Weights of a small mixture-of-experts language model, trained from scratch on English Wikipedia.
Size: 13 layers, vocabulary 32768, 88M parameters.
Experts: 32 experts in each of 13 layers, 160 GELU neurons an expert, 1 pick a token, a softmax router, a shared expert of 384 neurons.
Training: a variant of Adam for the experts, 368M tokens, 6413 steps.
Below are experts of layer 9 (counted from 0) of a mixture-of-experts language model. Rows are named router (the router's row for the expert), up (a neuron's input weights, with its number), down (a neuron's output weights, with its number) and show model dimensions 288-383. Each number is 500 + 25 x the weight over its row's rms, rounded and kept within 0 to 999. Numbers have three digits each.
Before each expert's rows: a language model's description of what the expert responds to; "gets" lists some tokens that make up at least twice as much of what it gets as of all text. This comes from a sample of Wikipedia text that the model never trained on. Tokens count by the router's weight.

# expert 6
Country and state names after in, of or United, such as Mexico, California, Sweden, plus opening and closing parentheses around acronyms like (USIA).
gets: " (", "\"", ")", " States", " York", "]"
router:488546487496528550525464516444527525513509476506498510524455432531531494496477481454529464492497524481499516497535480463468479549563528502493534540491486478500524464538459487467506475467512512481449506498509518482514518481480466483529513526501455503509513474472468527516494468528518468512
up0:520483492463456509519468493590489517490482509432502507531462497537504499465491517527505510521524493547477489491565503509510506489515530481484487517449496502503524523472421506499506487494530482518550536528528539459509509503499497505497484520488505492485467494501476508503548546493482476481
down0:495496459482494532474512505511517460482484450527554463500498499469505537507538495528513493465512542488478495492483505519509504549506495490526545464479517532519481532498499428522514482502457472477465507523517527497534536497494491514472537538512503515498476510506549497541486521528572524509
up1:515487488504467496462551495536471491518447518471527505462507518449511497524508493509534532514513478420501496480496523525530503493488477487551454513475518506518469519486504535484488542528523504500512507502478529518434500486507529515494489534490518523458481494490530479472479524496513518491
down1:478520494519549472482521506432505518540484549476494442492544491505543482518509501472489499535463487492507504506505476516480489485497484493529504504486505500475480517479485534471447518533474480536488509515516520529502468517508507511491562473508509534441517517486510517499449476463507517504

# expert 31
The word the, or these, its, their, after a preposition such as of, in or to, as in "in the Palace".
gets: " the", " The", "The", " these", "′", " its"
router:514490524485490487483551505514480495495445526490497491490492483510484528560525517513503474515483459536477555517481476498524452478529463522500559497546512548550547478481521491514453442502527466528515523500528492505487516549493527489467529496501505467517471467497496515495470515524543481505
up0:478472497493482488500480521485481461511584483543497482470507485479502497495472524490549467512560541507473496474474507547472521492486522522479463490495510469486514491483474474536557552434516529496517478508479487450521542500527513510456489538491472520489458509470524511524534513510473472534
down0:494455460491491520458523518480463529553486515510520535495520494558477492489465501503468570509487513472461539461541482497500519479496519495445518537529447521541467495549513477531496529446515496485488523514515512513508518497486505506497494508501532461527487514510515498486473486497453490519
up1:505509551530521504497490518456465465545532510515468511475538485499489496501480498468511530466510490539506470478503508486518513494515476463502479494484485474488527487503494480518533563485517510487514503518472491521482529488500492510465495500514499508479481477460510528517505519486502487475
down1:552484442490488521534510512473481481473449503492494490515531512487482513505499518502451511484522518481514483495535497515494523438493501497491526535479424540483520503530499504522528489486443500492496515479554513522521490477527502494504505562513497486482507507546462459473471473512536427508

# expert 10
Commas, and, but and or after a completed phrase, introducing a further clause or item, as in "respected, but" or "guitar and".
gets: ",", " and", " but", "),", "\",", ";"
router:514519465487499496537503513521464490541491499511483494511473480474517464544502482534441488495514465527540533523520542478485531527565489520497478474519540526529489515496508467507465479546539478466525513520525511490480515459471526514506508481518484523484520555489461515518487466513540513475
up2:510479494518488502472526522488487514531510473554461518548566485469520512514486543516531498518507522524494449478490483533460472467501471491528500510529504537504505510490455565477524488493499515514539498491508504547482507540520524523468501485523500478500436498491505484498515485519488503487
down2:487572443468501530496469527513516511471534515482507520469483557467538496521488474460527481444544491486539489462481518515475545497476489482508531466508504508474507470461522500496491528481495506492515537463515533439499457528518472543473511515517498499473504487505557471519509459457502501481
up3:486527534513513461525524481459495497556500529543477507484482569497498473488482490494494506483498494508517532485509499529471495478487494467495499531540478545514511559503533509507462469493526464497492479531454515511496449508509486537485444516490501473494513521485520477516479464471477506461
down3:515504452514479509478502502513472568527497509492530446525522502521502525511501498500470502491496497498494497550529502481493529503523476508486504496516528542517498514475538552539504485526486480515515503480463479501511536509505496508539504475479479500525442511508504484504492492486507453498

# expert 21
Prepositions opening time or place phrases, often clause-initial, such as in, on, during, until, before, after, as in "in 2007" or "on 30 April".
gets: " in", " on", " In", "In", " after", " during"
router:527545549515513474485468524468488476504483498496478557502487495538436474520461470546470532460492518471518554531473533473488502500509485476505473512498481520500458521527507490493497495498512465468527480499500459494457455516497545510501503523492469518539529467493504548475525493537521479482
up2:524499528474495486530540486460482479543484535579515506455570522511500476473504498500516517460512493501504504484491507502511497511495486493472461492444500520515544488500473488492481488549479478451473488462504476467499499486481475481545485481504517514499557493548488479515484491496482488548
down2:514490474455507518499506511517476460527511479503489519515474498471491466491503509497463512566526492520508511501495527508473526496513475509500518432480529512497488498479530496522485529491469518517514558470533477508507471530548528520489502552499507470520486536490513514539538500468453482474
up3:468477506474546497535509544474517484512527539496524548524530514508505454498504528484563481488508490486550493519535498490508471494495474456536483498516462503496513498522445519528511485470525536500421541465525463538567479481503491478470423512481495538459498485505492513526458503511486541524
down3:486498482534520465506512472534493523524518538519502500497484471460510524507533468484491458507491509510500507506494518485459494517469533469505509502441487541507483475534514497474506525507522445495461515504462505488503518485533526542535494528461494479430506503497519528523501479469524486517

# expert 11
Prepositions and infinitive markers after verbs, especially to (to death, to study), at, by, into, under, up, through.
gets: " to", " at", " by", " into", " from", " under"
router:510509523477525475522503525460479493533504467491488543528519519533521494492518496481492497515483536519521513509524540518465480491471520483488500472464504523471461450504515563502500499515510478548496552521498476468506530516465519499511499463514476468498506501510467473496499493514514485495
up2:512465478553494497479502471459529512462499554501513483490533484529537514471516487530508496503499555491484494512557470562492532519518487495532485450529483539556507505486488494552507454496493519487541463501511520486563510471508531490474498501517478489462532507480483492494499517535480492520
down2:497507469526505498474505462517510441492492555467454550482504484531502496488552484472505518515517469504509481514484492526519468502534489528504449514505497555517510517505440509481515516510512498511521488509484539506495441491523507493470506503488472528519530510558466534490537540519541482454
up3:503479505513504515489476524531516501527523492475476537528517512432519472484480505476492528525454485487482490540466493442520498480478508513467509548526503504482496563485494504538497502449497470456482453522472488486510491498501515528540472500458475490490489538492524506510478496514501467540
down3:524459511497510449495489489486550478463471521522488501503508517512513438540502479523462488500492484528538561530536471488471449504532510505524485510507532470468528472524503453448460459515497504530529486520512541500513452526474515480482506495520501523511475456497504495459506516509581519495

# expert 25
First digit of years and numbers, mostly 2 or 1, in sports tables and dates, as in 2016, 2005, 1923.
gets: "2", "1", "3", "4", "5", " Ka"
router:525515492488493517487516455516477505487511474495488469443508512471475539503474531521509517504518526497464452474470495532474492484494441502520556427502477492489523506470473519450501483548546474573522519484506500521477535483505514492484538494538547516539481470549495508478502499471521520501
up2:508489509521448495491480477503462494520500519524497503525556529497508476545499515520552503512501464509468571481534510476472450518508495550497512521486517527591487542513561540497502501505453514511486522537474495522501525545536503510500474479497479495531513489506519519468529528522446525485
down2:507511512435495483510463516542472468469466531480504537511487522482537532516519506484502486544516476494496514479487473520503467467481502483515494487507472474478466470488508512493516502478481521490498444447517491511526493557489525539499480493505462517506530483499539530501494542475516487482
up3:521464538519513491477511492450479478479527512541499523460562448541549471469477510533562480467487485521471512483505491500478491493477512461497496458519484499492486514513499573444512493515482520514539507476506506502468519517514524515508496493548473518534507507492505488480504510525456488488
down3:499490501504477520535490509526546489505478521559489514496529503519459517502518494483486525500475478503484530468453497530534480494472498523521523533484479491520484498472564469499488577498538537515466522492493485486496463485510457546530487508447479513495508515496524524478502537503533504496

# expert 7
Periods and closing punctuation ending a sentence or clause, as in "years of age or older." or "in late 2022.", also semicolons.
gets: ".", ").", "\".", ".\"", " .", ".;"
router:529452463462493467523553474513498489492489517525497583499479496502540518534437496486479492493533498486494501512518501509510502462493530494522497502471459490513452466465480532506515453503520505468504501457505494462492471520473503488505552510516526548547477475523512493474521507527520474484
up2:514506483490529495507470484480533487510556527497471491536532461485471519509502508470521503465483495513522499514491487495508502455503554537488484504510482495501470508489451479491489508422478532502454529500466550483505528501504515491466522526475452513516524448473485502541519449538516514504
down2:506477446500485482478469469499481551448495525492500518535492543469519551509393493490477503507514539505527491550518551502477505512516473486509503490491483510530507505453528523493510487493483498502519491493540499490501502538436485478477483485496504501513455522505524516483506537505535524509
up3:482447490534478510471522500513491519511490509482524502505508473469479506486499523500492521547508539484511448494538432554469517523566485478500462465505486471510476495498511481490529562524505480500560529511513503557485563460490445492536483525491466451485452474502495503485496497516495501524
down3:480521492487500487484503462521496514518438499485503503488503506471522505525474485508509540503510460493504507511502483485504489512486524508486478503507485507505484490476501478490540487528456460506471495538524522505507498528431486500551491494480468524525493491464508489515485551507565532509

# expert 14
Line breaks after finished sentences, commas after population figures or dates, table pipes, final digits of numbers, and million, years, months.
gets: "\n", ",", " |", "5", "4", "7"
router:444505525510525541529512487514540497465502499500527509537518548543533522552507531468485502470500558488506504503487460458539505545506479530486506479486473497485466496514487504508521509493521519454480484517512514518522512472491481475490480483488496506460529476474491489481522429527488513544
up2:496532543537541469453518499493511535491528496516514530463508499491488489485505462560483486511481490494513479500512485499482531486494496490474474461510493481480474513502483481468555509490469533541446513520521477493501437500513505528514463485520478497521502494490501490528492507495459527498
down2:525556510536456477492514486498498488520514499514469546467516501525522506495523504499452523483453520500534503488463502503526488521498474482506489472508512483468508525476455515466514496448485543476557494451490504458514480492541519465495519541551506481536438466476518461491490491523489513512
up3:503515498488469518482486479499490518532488496451519485491474484477475487496491515502460474509540504455510495492566503476522502503514492500487533474487472512507542531527509473505499494432458491490548455565502504494503527465513517484504467509505508543526489487474465455484510461513462495510
down3:447534525522505479536523478469523517493481545552516459469481501470509522462588540494517528514455516483544501477492481482487496518477521484503537493492554437498524477503522507484529506496515493451475501477537510463496506483521483518504441479490510489475563470488511514575502481437520495467

# expert 20
Commas, pipes, semicolons and dashes separating items, especially the comma between city and state in Born lines, like Detroit, Michigan.
gets: ",", " |", " (", "),", " –", ";"
router:511476502480491525508505483531501509524506504523475474488491521492498522465501505491507476503462464477494542500504525500465502509477505524523438502535481484525533503458450518481482493493485523524530528540510465489542484515441431528535479515512536529491520529499506524494488498511541492505
up2:477502489514484556511468526535434560480486470475526502500497511511510497533430516448525542515495457504467478500471481460506508524509508530442558485484510521506502504512520515485492498483541483487512513480497488513539543565513496487453498500502510478535503539527512507444488499513488499524
down2:517517482515477526505445495508480488487506420519507500496495437538508484486494502482518462509503503525480477479550526492510546483480490504469508507474466495491470514520456504514498480536497507556502503541512486476491486470529511510502496548540510496606540486494531461505486469511401487443
up3:487479540515526482519487532496500500523499488514480497471499534504482515497474479475514435491507516536534480520494497475498544465501504463498491517509529411485497528468480497487493493496510515475445486495480494584465513521504502494486471540475529515497462512498518461460463535478504513467
down3:492503522468491493485575523507514512454492456489506499500499473472508518476524474523500537495508450516510493520477493488519451548538465491478472479456512518473522481473525463538493518525504501525532488496483472492527521505493510535518494526486463507482522466439518481543508492487529540512

# expert 1
Hyphens, en dashes and slashes joining compounds, ranges or list bullets, as in war-time, Franco-Spanish, Santa Rosa/Lo Ovalle.
gets: "-", "–", "/", "&", "—", "("
router:491519492488528457488492515522512476530520452472504488457492485491513487488527507467456481493474511513495472517512529484489559476480475450512479502532516478514486504511543473492470486494502499474546513493517498466501507543515502540501507476504490520449467473484472453524510519518499490552
up0:492498516519495540513483514513468503526471518484473512512493485476514481503521525501536500516487490514544545531492507468516516479488472507516489503528523525494488523470526525500503442497516456540505483545511485535550520472433533456565429492486494512493491498506523485479486484522466499485
down0:512504505515533475481425529533484489487507466511480508509506495481504564527494508505496491502517536489526505483462462479509512504491537504465468519491479515515525508507495499480483491463513545491477475458483497426496478506533492498520501514484510525520497498511499507541537496461533529494
up1:521478470500458512436487517483475485496523469550489474477532474491522545511530512509500496489569552484507496503499477494477502509503522467539486520455501493462545488506453521510488515482515568486463525435520486492532454506575503480492532489521479497478528464451492513515473509498509542535
down1:535505484501525476529423501470526498508468478457527503536490475470464442506505457506505451493493540515471537494500510504480523537474499534499521535505487498513494491500467500483505487525483495496556515524526503471493496514479494495510516475526494520469480536494452497491490487499432539458

# expert 13
Of, for, with, among and possessive apostrophes linking a noun to its complement, as in "freedom of the will" or "Glamorgan's".
gets: " of", "'", " for", " with", " including", "’"
router:476520476491457520538527515495486534472508482503464501516509486493524470500517493499502525480469456487526546512503540472469543471507491476500506554522479517533486490461490497534473488512527481486512486485482506509492510512515527494498476461489497507500487471509510489505511493468540505549
up2:482489525499491511532493491479518482537502492519460497498480492523504536485479474505551472500511539498469493470489457529501519489509552501421469485470547466462511509480474519501510485474522517497506530490498524510527531496476514473499479510529472462477499507514503503509524476502461497471
down2:524522515477491473480489474587460526510487490517512433499497511497504549479520520516530570509504463486509464517482475514467524508491489445507500509500521537480511494493529493523500549512512460489531440489510446522474510538465461504477537473489506501528490500471468488496462506424543470518
up3:506466501542490502505499485525530502484454545486527487517547521521506507529510450504473498502478537454450496506528476529533496513483509519458504506483472512525495524502517508530534500505442494493515513532480503474468548516469523512470456512491471440495476501534494495550500521481490529493
down3:492475486534483532528456482526518507530474544489463534525454482535525450463488527516465514482509482501460458513547510486499492500506493512469522500489451544510502490533497482538519521500472481510515461486462487461534481481479512481526561497482504509525479527498489496492489550546467509470

# expert 29
Colons in time zones like UTC+01:00 and label lines, opening brackets before stats, degree coordinate digits, and words like called, titled, per.
gets: ":", " (", "°", "N", " called", " per"
router:499509500475516503507545483493496527496512499519525529489500498449497518501534499509467480492475482473513550508442460512502511468480526532499483519515553526543517515537485536529536511506513469452485499512507507488487503468512500484492514436509545504501549474552521521497456463500540540487
up0:466504534504516537469531473501487536526531506534529496501506491489542488497484462532520522468503506494458487531501527497499510502502506503530512516490501531487486445470464495505538474517485474497470520507480514518519533443469496438505474477484497487522496500483523482489524505509452522533
down0:511518535543479490504544558471471485517517499453546498478462455518506497492546491519483505462518519474483533505472535528502513532482472473479492501504492523479495509532534492513511508451515491497445499506476481517470477469494497553509463486486500467517490512471479501499440478425498535544
up1:473474499451523478499477496457535551495551514507510528495509456553509497505489473484493516480493499472500517467529531512500491500567513510486501477498512549463505511498517500478529493527476532476482458460494473448499461478490446513512499490460479506529520493487473476498507480478466497478
down1:517517557576486514565491507535475498501529511491469490484511524456508479515452489519494499499439518490513502498537521460501521522468501488522537498488521459504512525476532559466535540481504489513545461525512492489510503543547508502460481498507487461486446449502494502561500464510462473545

# expert 16
Adjectives, nationalities, ordinals and and inside noun phrases describing people, as in "German actress", "first", "director, writer, and actor".
gets: " and", " the", " or", " American", " two", "The"
router:490522535501515468509546530483518548545491544493528487521461469474518511478539499484491517516492517482503459514481495501471500462500502489498505476535536469476479478500518570510493475479507511487514490491476517566499508462481524466521474475527495520482526516448491489479457483456510512501
up0:480485532445462491554455500524469539497483492478529467537517454509562474495471476471487528520493491507452507495523521511507516503520498515486516468509495505477502485509506542476498471505455461527485532538481540487492478517506483487487504524453448520510480504530520494514528531470465524477
down0:525537502510508458466523499493507459488549491507551503535470521535476548511510445541503490509537508479533469481468487485489517507476544501508473512496482468488509505467494516476488545482523528509512511481489475499479476491523477539494509523518496484488482479510502501509504470497486483513
up1:512501502547474521513529499506542512485499524508497512457474500514519481501477516469469563535455537474479531537506453482468479526486512513487486502569506541496501519516549479502485517483488539432510499523497420484494508470501487500487496494496485478469511471442485518488486515470470509518
down1:540490469490567457463526544513482487475471461492489506535456495556462497521506491502473484461506488480455497517520514482528530506471483545522500525514490481532463494520525495525521496496530482480503509497490480484519495504465554509519505537526518521489480563518516496484498532546489456488

# expert 27
Section-heading equals signs and their line breaks, such as ==Career==, heading words like Biography and Results, and pipes in sports statistics tables.
gets: "\n", "==", " ==", "===", " |", " ==="
router:451491480483462484503486484527498492493477510479568516537512510442540538469482492523495517501480491496452479478475447492489498500524457533543495493523471485516538482543538491500513502475438512493490466473513544501504522481492462496517534507508488494521452509561504518473470508506500486509
up2:502504513489500504525493493476477479489498513515501487451452515538514489491461455488483534522503504540485555481495511528462532482552514524510481482494505512471502502475499528503512486529503522509475476551505523551482483536474488498510533514535487460473507505483485546496481513514470512519
down2:543496503479504499420513470530494498539493440536491468433515512466479554466562496555470480507495504459513491539489504495511537485465520464490506499487491542515514511498511525555502512489552522528540489522465496527495516479515510533491522520480530417493454479500467508516480497525547520498
up3:505475559532515539464503470519498500507509505497455501483499527487495452545483477527460470509465498528527477483502515564486496497534500490535498508516452501499479518497522496461516523489495516464478494525508497496525479550539512484490474506517471460540488511443506520492503486512446515505
down3:526523502480484449489503474495566468515500506478536472499492477530472487510612480459448490467475488482535504517510485509493497515443508528480500503516464506461455505501488473512530498541521456460498499513484489533505462552483551543465482497500526512506462490507481506534474449475517526486

# expert 24
Field labels at the start of infobox or bullet lines before a colon, such as Party, Area, Class, Languages, Coordinates, and table divider rows.
gets: "\n", " Total", " Born", " List", "See", " Location"
router:466496521523484477520553479479489521513536550502501511478530574503505459531497464513534531493478488452481531491495499493490452493497490489493510514497519496477554518514535472471519528482535482492449470511486487531526518498512474471514488512507492532502483522480546490498480527486479497493
up2:498439539537478487441526485490479508523461541508525495494542523493538460462506478533482520526513481521471470491518536489476510474556501481476512526512515495505514466530519514518499492448543491494487485542521509553505504467530527497518477504494475483490493472483489509495518476463482515546
down2:526531515533522485482506494491529470438472471527480495480485493527551483496473541507503481484538487510479515456498470537494513502513496492441557505519516495507483497557459479543507508480524484475487519478491533468472499447508506513482544498502520470491461508465502522498498523545489478492
up3:500444506501485469496503495505422482525516492519519460490532478483489467508530476543477523478534465515475508474517488468458485472536472449482491496519529526496533498492482526509480512499518508526476458540480515583470493495512479483502491506520551494485502515502492520457455490506499533543
down3:484555498551494487440515495489564467418443487536460511521496483541537501480473481512451487520508511509532506490505456506521519506519510496519509493480486489489496511494510498485500548452481518495474536495513505494480506440516485498502571490540480471469494509469494530478517501520521472532

# expert 2
Unit tokens after numbers, such as m, km, mi, ft, kg, in infobox elevations and heights; also word-final pieces like -us, -ie.
gets: " m", " km", " t", " mi", " ft", "k"
router:483523461493491513468503501510503488465488514486503499510478517509514437471509555509497496509518461500491496495501446447536479476453499504481516541502551502467486496468478555531488503508504506498543484528515530521492454463503525486465493494464477495492536512488518473518491555517503468491
up2:497520528496502529498497509453464545513495487475544500475477484545525512494479488542478446493457485504498526444496517484478562475518525491456455496488481471460487510468486500522503489500495527508506492490500514474483492504528499495493510547479483484529499460489492480521515532540483479505
down2:461509514452514529506529538502490462506486505482464558497461526476526444505471487502493538526491502510476495495523514490507533512497456495515537522536492480500515498499478526488501483506519509482511516523500496524543511483519520520457499526533524454517491512507552533528501512503446457477
up3:470470532533482507522452538470554458463517489537507525512503474497512447505505464474528528506523523496507498530507497482486518490511477498547540505485460513508456472530483502523446508509487494455496494459546511511504531495488522507497530531525487511491532488462519511507511468501454487488
down3:511463472474488474536496454530500469485511481462506459515472485477519550481527509482466452498536538467527500497519517489512479483517577524528496533475498525544495502517510455497497542481503534472495486466492527489503481499476529528515512503523471530441463488507456524525563484521537502507

# expert 15
Forms of be and the adverbs or participles right after was or is, such as been, not, nearly, also, considered, fatally.
gets: " was", " be", " is", " were", " been", " are"
router:490498550480467523512471528442517483494513517516511526494501519542505501510466511524510515514486514514494509489454509505521478473493519495468472525498513487507483529526495509534510513487516520469523495507511539538554522459507534485496512504476493507454440529472510451523540500486453489505
up0:475498525482503488509504471522522498497498491486485455490443538498516506467500482523488498502513511518498502504486483511576483512526493511495495552524485518516521534462511470528497543464503448472468508522463495503481519506491509480465553515518527519514465537477496535539517491499486449477
down0:493497503462480518496490493490543576500512532518514537511563515512478457503479467489459532518504459452505512558513490415519549463474488511502496518502561496556485446532491500510506488511464475509482482527508455444519539478455494539484501505492477513464570498512503465508483487513465493498
up1:552497501503509520518497485470482509489479499465540507449524457523494453510474489493507485508492495479507506469524474507480524529521468501517497462513471503530460467531528504494514459501458493500529467479530498524519471521458490477482539486505514496543511481545545511499505544484454516466
down1:512499493495483546506510516562505496498510451498497471474503476482511495455543516529518482507523509504500499519487525506517518527500533477496481482471497508460533438483509451474510495529487536465517505489504508506513533494518489525528488487537462472469472510474482479498491486494475514485

# expert 22
First pieces of words after hyphens or quotes, possessive s, pronouns like my and his, and leading digits of birth years.
gets: "s", " ", " I", " no", "the", " His"
router:507524518502515472495468474490479499472497520573505488498516494541465493465542509535509498470536517529491474484528527548473539523528487497513501496458523532466493485498507477489498514564553545500501515453498517541511470494502515479503552495512518476482497505498480512481517502471500493495
up2:507463521503496467469517484503481471482467502511528532494508503513483453517465508506484510510508488470495475488500519486512509521512475442512505536493495512502508496476503512503507468501483540490488527492490519514449503517513515532526490510425508510482513487521484455466482528516466465452
down2:468473432495475504481447504478497474513509492504476514521516505504507521503497566477513498505508498495547494504461547532461481490529492523521465458503474561495537513467525483508496483518473501494545519517503483459463486496439491497482480524498524519462495475539510513492483479466522493464
up3:513506540486478499480530523480498539476500495473512513545489503514503476479502524508466538504487521473499520467480479524458489494499514502499439498475464476465474516490522517478474502499500521468508524548518523546543460470510552507512494517461494561533507506482512511528472522479501562532
down3:514461530517534462480507518507505522467504426478541508506530501457510455494519470493446474522534514502494499492512435515499544507540541509525523518493502487520542468504508529463496486492477507513495480517475513504545527535506492477467476475485481489560532483487504501465537480489451526536

# expert 19
Opening quotation marks before quoted names or phrases, and line breaks or == markers starting wiki section headings.
gets: " \"", "\n", "==", "=", "===", " '"
router:499499521494507470497466521519518473481522526480496463507483477503505521523495500491475545455503492489546520529503543487458487484508468505517498489495481515509533473512504474502546526524506447543458510479517507511501465515523545511470496478473529506561514516506516507552529511494501483519
up2:517543536504487526513513516497526525488480492485509500528458533528482485492498476525484493496468515498535532524469511521508533447490462506452517502543540524463484493485470503494486503476512463468527484519513490472509539470497492515468507517526514488494489467517491558489485491526489490483
down2:522515525538468490501524489499457476467473501454470534486530489500543516466540458572510526492513517485492537516488497481531542522504501477516488537474508515524472499518509489513504472483487489501470488513479531486476480444472480485540477468507491486471561452500486473526541523509517524509
up3:526469556489477480553526550488465542512476541484490519551505503509495475517489451470520520533476503517487493494471472516496528456500481476530462541575504536495479521449498479527500454479512535477517519511453492516468499501511496526499455531494519494482496512550496527484524485449450485508
down3:499483465545469545459492496496499509422502505478522486526461458469536535467505542484514509513517502499476501511469499453509502507520533507545494527438533506503531492493487475489477517497505513516438471467495493482489511492524491449495521495532489511522510488542449503519509522518557484523

# expert 8
Sentence subjects that come before a verb, mostly relatives and pronouns like that, which, who, he, they, plus nouns like Government, country.
gets: " that", " which", " it", " he", " who", " It"
router:506495465491489535494535519534550504543487464542509570491520509433492513525486473505525507514519506488489475493500512508497484492462545510502486534515511487456486484480514487490501505505490535515465502450512494490491510505554514504517503497489482496505498541496524477485509523518481489471
up0:478501512477470560510464534491494523506483478510442515547518499508458491498456526516519493423502460551533495492513566521526507478511521446491477519500503497517510503532491490522494525542492483530490488474502482478496531504521541457471492518502497493529480539509502526494495502494493497498
down0:524480449520485513536524497535523451525471481502469524471531501505516588505468504481512523517515511535496501499504487539495503493495484492513532480527521503527498486481516513489512500539478508528484522495525539515482505455553526500471473472469479506488490532520477538448546472483508489498
up1:544467529535527457486522501482464510533480517504507519460469487493502489507470522521518546524469489492517472475522502512488474505483484446533445459503546528530513511522534507507463468465529495515486480507495504536498511507493493524546463512486470535470541480524496532483493509459472492501
down1:510489540446468515497490518495510481514498452519480502471547510516453516522547536516502503447510503494523457499509484449530455541479486475462510516519495486506475504521481460540463482512505553514478523528456535511499521461551476526486494492454483491530524500494514503478497518507532501507